From a checkpoint of a small mixture-of-experts model trained on Wikipedia: 64 GeGLU neurons an expert.
Below are experts of layer 7 (counted from 0) of a mixture-of-experts language model. Rows are named gate (a neuron's input weights, with its number), up (a neuron's input weights, with its number), down (a neuron's output weights, with its number) and show model dimensions 0-79. Each number is 128 + 24 x the weight over its row's rms, rounded and kept within 0 to 255. Numbers have three digits each.
Before each expert's rows: a language model's description of what the expert responds to; "mostly gets" lists some tokens that are sent to it at least half of the time. This comes from a sample of Wikipedia text that the model never trained on.

# expert 17
It responds to: Table cells, foreign bytes. Pipes and dashes in sports and data tables, byte pieces of Thai, Japanese and Arabic script, plus odd word-pieces like Frankenst-e-in.
mostly gets: "|---|", "--", " —;"
gate2:140171122121128166132133140134118145152167137158110109162150138113113166097091091133129140114121124153123110144161140151101056141108115159088128134127122133133159153152131104068134120147097123143125083105105115101126095120095113096132111132
up2:103114089102135131113134140132121144136091141165134135140091099150131128130158145162131126166112144138110135141131144170142167120157161101110133137169174134078112109170168151182137159114128153153083099144116116091105157122161098112122087150
down2:105167099098115126140084147106172134136103151093162163128135105148111133135122120135173128115108189092122105120105136174140099104133118127134126127088137099187123124147140120143102125147125183096142098163145138087114156134053130141142110136
gate3:119137095151140129135137132135154112116109097123133124172148088123104132139115155112115146152139143152121123102143128131101073115100135137114116108117085136138170116130150135131137122129162119122092121122128164129140122149094103150132089115
up3:134119129126120151116137160117089172136110175108155089122143140122147152145118143106139147147172129098134069137101105162130110110117158155160108117119173142143129121128148171115109127142125122130126094088138128112090116142115130135132129172
down3:137092164128136087106165078104108147145139126133140108104135132102103075122105140107119140127094166125111129154161143155154152169186178128125122115139099118096140107143113123122126165165143108082130136137114121168157133114097096132188163154
gate4:148143103131132111122127143109160143153115126103149104092177115118119107163115166121093090143119127118125170114098110101136096129119082123148125125108152091150145128131191122097113122133110125132171114123091150090117166108177149177146131103
up4:133121078113138117138115099108143167122170139124130104173138106119141109169136153127132138147136089183135123115083105131080115142100135112127149124097109132114139145166139142129154101149097116137146107126091134119103122133102163143153121144
down4:136080130139103121122117078109108104119132139121131182081176121131095123100162104153146159125099120127147127150127125145120134152114127126146108122154142111135118111116094143180092135123115147099126111144148105113143124155077113106158152095
gate5:119123097120126178178133150147121119133113160122123110124062124130102142149091110128108113107130102102115131137168127115105140104102125171141147132165106127157108124120184137105107089116148139146085151087085092094116118152112128160123162094
up5:153126158155097148177157111107142114109164142109105134136113183130165142111148172147113121116125151137164128115121126158138120101150098150133137120104123131145100114083092122118180137104125101124120149114178119142102126129109128112128129152
down5:111099104123134152107125115123140107126178106137128105176109105135130088132131087148110101144076148111136065119165148155122135162183130115104093125112156154162174108105132136120090145083138144127101105143090116159172149094116124105129136101
gate6:128152101125135119141157145129073133130117186094124143113106120104108121108126147112095148068193126097102120092138100154093119121114145127143116109080118133109130122091109141141131159105199120144129110136115142117157172152145136175147127142
up6:141150088139105156130173127106112122105129141114143148155106082098155162093117131131110150108164127099107161081151065100107106102134137163124099096152132138081139103118135150161136147116100116106139065131097126124119167167131126166131154150
down6:146131135120137155142118116139142135135119144093161105080134105160095144100081118144143096169159191105121126116089143053169116137123104110119100102118122077131140133144162123142127112101114102100123106125148120102139130145136139127164122156
gate7:116168141132135143137140121182120165120114175163119111147128156149116160117113122116104117065109131080127158128138085162125106075133109137126183128093095153134157123077143134112129157115185133150121114098095143136138093147111141110111108144
up7:143107109117112140121097151103089140139124147148141103114139133122172126126078119119148134158216152125135117093087167125139115143099141116160125058133126133188112117153182146161092115150128144110133095110093100109100167136109111196134113150
down7:099160157089171124114130077134118138133112149094150144156143115118152113135155142098155100093144139147128111113146155101135150111154137156129139127172114158114117164094146112101145097135118124128121125111124134115142155099124155133181132122
gate8:140143135110161140157181132120173120123171166112167190187086098118134150123131103105155105120135101139120146164152080163128088120119091135167094119142109148078098114112126144156151134104131141146150115131122138097107134125102119135140187126
up8:122131161130113125137151092129155119112139167127134146178105108108132150154140118108133132126138106110082117097161062173128077110119123118186107129127118114060123131119149103161142130142097093163109094085135125094106115107113140160133166118
down8:150089119100117121163063148120154180137109113158155118143139130119098143092094114105119108103158110080113115107120115145106114115113120080106134109093163097154132155153159143144128107146161150104099106112117141125135136139112096149133120133
gate9:133112069113135157135118163110086181136120139166124125083094152131111103095120137138155103093135122085124139127131101121139157100168127097132121142133152146176083122162120131174114103128165136158139153109152126112135097166106095148135145132
up9:127108094098111123143115137112121142159156177131113139087086114145125127106172148148129119142144129125089149109113152131126146124167131102086120133119141147146105145170157126142132108169137107195107133110145126103118151113116107142135163141
down9:119085068101121125103115169124135123139128123133185124139134129154126121116128145118168085094096119131140125120132135157129144147129098160136100151140095101113191153119131159159144117094112144135162138155142143104118139136085109147096166137

# expert 18
It responds to: Function words in titles. Function words and short words inside song, film or album titles and list entries, like Is in Something Is Wrong, of, with, Me.
mostly gets: " Best", " &", " into"
gate0:124163093144149116140120119143145185169139143140132138175105149158133129150186172101160126097137175112156112128104104122081166092104087158098143123125161138095102137153127163109100127147142142115141141100099108101115123158152169134155104080
up0:094092110131137140148130134136076137107124113141147143113103145122120139156148136114182122098123124107103157110106108117129116151149143131127129121123166103152148159134147158143145111177125104098135091103141180097146131123097173144104097103
down0:136134130115167150118118125134146152100146154132101106110125159138117150121176093118156147125124116154148156175098112164140144134141116121138166150120162139091060107105114163139137089119083152148159131154162104109132130139147162082122100097
gate1:130126119117150117132112107122117093165125113124141070127134142149139122088145131104109127105136089140117109143166128090140142152099150126107141070069115146120100156177131152112121115140162128117148191136117134133163149146166112120126127098
up1:142119125115128128133154148132110151128125138133113168120111127128157137143108090146133176152123139116135156130104128155131135132150126129138107183136146122157143108092087126151121167120104144126121068146124117121118100128101140124154133145
down1:140156102180136129131117088113145109127171141097174156139121117103139134170143130173131149133084103158190101142122090112146133106139101171138107127131141123147138166112130106159093102124121134151144139140137141138143124110042077183160110090
gate2:153094122108161139131155150131140131142131166120183143108132099064119125129130123112116104111138105148185125150105090143119084145069101136102097147137118147105113075189125132116138107109149119125147137127133150144105139112118146108167138083
up2:143118081155119130168130121140112118151077149118131139100155155127153119095115103095146112090099103110080128098121110123151163132153118151153158131103146112135126176121129102153102147142145144139112114107147099129161081107105104139125161154
down2:154150070123163131147102138129157135157128155144145146122165142113154121196159126055142090107076134157128157144151106152118149124149114117106106126123152157137132120105126127107117194187117135108133121090116122095104122171104134123125107079
gate3:133149125113144192108125138151121146133098085136158097139148075101133092150148110146090133107125147064132146103124147124143074145145137134115104159156140111149147113088108127123146129151101135094095120152140100126111124143123126161138089153
up3:117107143095126115115132130125107148107157143124124146111116093147106167136138101115151125115136105120124072135123109134132135120134132124126104139165150136098106144181164148144106096127150126091139084052123138087160115127095133122107138146
down3:155100111108145107129103135155144064107169131123123139122119105149169099122142099103115168130135126205094103123134170133134119157110149119178124101146118108115144140132103115133122145112135117111158146109153107139161123138110117166135128151
gate4:150143080121137152134123122145127108154092125108098124134132106116093144113179124099093124116158096122119090163176071133145150113139121133096154163127129119110146125146151154109130104134142136138089106110167064105133110075162143129132099089
up4:125144159111117154093153138124138106144139166125168124114145103113172107160125147116104149148135065130119142112133109173171093144104121178118126155098113147106129108115080116141181111119126134146127167184166092175108119100110132116141132128
down4:143067106148119119162105143161147118168099129136110145148146169137146103129106112116120146166088140141123081137141203108139125146086122123095127138092141143140100110113137088143136117095158137140113113161143154127136157083132089138138130093
gate5:148154141122135108112117119154147188164167166152109164126108145126142134147130112138118163130124133145146145150086136136060117090106154104115100103121135132143144150116112113085127145140181137138141161131146134139099129169147155141149158092
up5:153116117113132129099148092138099110140138157087140143092164158131160138107158168123130149108116150113117155123126112137154122135116097145111171207131141116123104112182111105127137142144112124164138121124126123085131126109105141138150111112
down5:121136157128109140123137095096106148107128136139109080135117101126138121134153142118117139076181129130114144070139100150155123085116127166097098109170164113124106131096130129109155145100131161129118165134117145115134138144126130103131125198
gate6:109088141089126097102130126142089146137155105166057114110128142126122137186123151169141179122123130114139107122123144151124111141129091111124120154149190134144149146161146113118126101135150152118128132118074085121127095144132129110114085101
up6:116142173077131064118137110143143132089169073144105106126117145139158141155145132121106128136120138138149129148098126148157146149143127114121127129120120153091155121088136148096124120123150159094137131136123103089103127136128144143130131116
down6:128134162128099119083116095101111130114158138148125111133133151131150143188154111096164108094131156085130131112110109092165095104126126174129144143159140130100173134130141160128151106163107152136100153138107120163092124130122151136082133126
gate7:150124082090161154139139141127148137159117131133129121167128140134140098153150141117098126122153123186167121182109122154126153133118105166131124142146138204104101056149078173131127141103138108126159166171128133118148140122124155112174107094
up7:092171152125121130143160126114099119107132151106147149107124111170139124116097116106147103092091084074085146103156104085121106090124112099164122124102115055143158141079138100126122119159108142101144091100107131154105120135093109106125141155
down7:104162118149148143131161138130119102139149116114093128167075112140139142151133144112111145124142104130096144091138093086104095139128132145180135105130142114119107104154109127173188102144118136129107146192116106143138141123094117106126139116

# expert 21
It responds to: Temporal and clause conjunctions. Subordinating and time words that open clauses or sentences, such as after, when, during, while, until, if, since, and sentence-initial In.
mostly gets: " during", " where", " when", " after", " before", " while"
gate0:141163130094168143130147116096118142155106093139078137129092141154126100091129114155145098146133103152111138119098146097133113118095163110153135098114172143149123145137119198161162125119131114140115142110092116093128123140131165123148107139
up0:130134149093155132136146131074101143123093082152093163127097142167122125072119123165132108150145117132094149118119128088106147093107145097161148105143170134140120150127131182163169117081113134130103126133106135086117112156134159136143102153
down0:123123144140143141119146127156089153120163153111161123170123121143118152174189107125149142115194109111143117126094167141150123069177117102151096126145162120096127140132130125158173132142156141122126109146142165136103116179135112169148120152
gate1:141109126105139128146125131144107116151155116144162126153164152130133097146126138134094104117115125110112176097149107128142107116115124104128127164160147121100085085177131131132099099101115107119142121146118103147119152081135048165158057111
up1:129135100143137148140107134136167115154104148140133130081163125090147117122135141144193162109130144139138102178109144120145149164130147178109144130102125125146152134101131132127141175172105176124124135118171142124133101160105148110126158126
down1:117144134103173124124156158163145140149143172096144095113149115125142111125109141130110108151104154097115130134145134067116135175159112173140164186188101157123159132121146172086154137134103126095139138106166149093080113153145159129125123133
gate2:144106107066124112154142139091098134111146119102144112135136116157124113122150142128115119111115073159109133098123105124127176128131099118119130180114152142111155130154128189145124122142163121088138125108077091117094161107110157095142133119
up2:119099099104116093123143139087097141101117097140133123149123133181121128147128143137125107105103091148114155122148096105123141111144103106103152184118152120101180137145143174147117119122132122080119113083127091098111133089103157113135109122
down2:171106104100112186130150136099132162128113130125178110111112132129153161106131136156119139111146138130147144130116092165103089155136108108149143124129149097152129117133138117136088104157155099109136113165142128117114117122123169098058101162
gate3:143147128113132109151112146112154120128144156148132132140085139130174116150166138151138159149122136170109141098151150131129127154144108166119102094067141136124107092135128152162141149114161140147154169128157143126106137100132134091153133117
up3:127151151130110101149114153123139138120113141147153150144100134164166115119157158182133164129114149141104161105137147119104134147168085161146129115106112114122121079120102136155150152094153160150147167105159126107105122106146120142130138135
down3:138135127147102097121084159151119124118143144130166126126130086127131144129164115175138137162117148116149145138134120135071133219149116155093148126083153091158100146162127122135110119158120147119169120087159083098158130142173165134153124160
gate4:141107143102161109111106146105140162141101118094094120165109119141170109184127122103137153149130153119113163096148068096110132152153139123117120132102117113147128121134158118117161159140143077060153116100108088151133102099124137165132124119
up4:118135115137129118110148123107171085141117117115125125107125095107111124135142159156137131121073156082111125122145120118148099169139110151124115160086161113144096132094141098150112081138139129094119133140219127123148123117136166106133183117
down4:132158111117140124157143108127131111118127135127172121127171110127158139165124129133091120147093121134091166131130114133170114131084186099141145185114134088128129104122159168129132170137125168132160117121140125130165121158122103138120137118
gate5:134109105125131113153125130124110124134124116123119142099134167084155143119132134130183131114104128102131152109134147120125147091111123150107130145079178161145122125124111166155087105144110138137098094109136102146123100129120126099142073130
up5:162139120125149127139142082164166140135184139109121120153140123115143130144164135163174125118100134137143119114109168164131106130165163112088097095148181145121092128156158106149137150185104154148169154121121115090117122119096099115130136108
down5:128112128090132121139123135125101128129109098105109147117111123147087108082127140119083133125103127101119115125126128116157139153095115087137157124138121115119145132119158123123139142045128101125103131152115133104139105105143131152110184124
gate6:094144136138155134172142156113104128150099150178118122154086139158093113128102091110088086113145114124119134150174100118103113096090097119121131113089140124141098156138148126111134124100125160117122098125165141120151138134133110151166090140
up6:128114139127129126116122156130153147107137127081142159091121140102141141170133143121147141069131111175135120081110133101135093061145112130144073145120138142112149079141152147166116144135130107207096109139145108138126188114151091109106122113
down6:181095132122129109145131160081089173114105113096169107163141101122102152089117150137077125151130173131133113175137142125106126167121133112127088120147148110131132103138143149117097148119139133127130109141111111105155147110134145142188129107
gate7:143144128143152142137148163160133089119108134135155119129127105114127170093131105152115074113117132123129104106116145143131167102153113092138093169129174139111131163115163132173085132125129160109144133161096132107139144115088147126124161127
up7:122132136113131120151111082112147137118163131120121171123120152141142143101159132141166179128160120136123131119134154155108106140148142148067155108118143154119106098157098148135160119152136157170091158123132152116127075147138086095133070132
down7:114102133141134124074097100173120135139131133096134134129157140130114102125159091150104124095149110164165109115143149139130153176105112159148164128157125128165165137095111168146150137089145143174123138136124143115175111136091180128160181144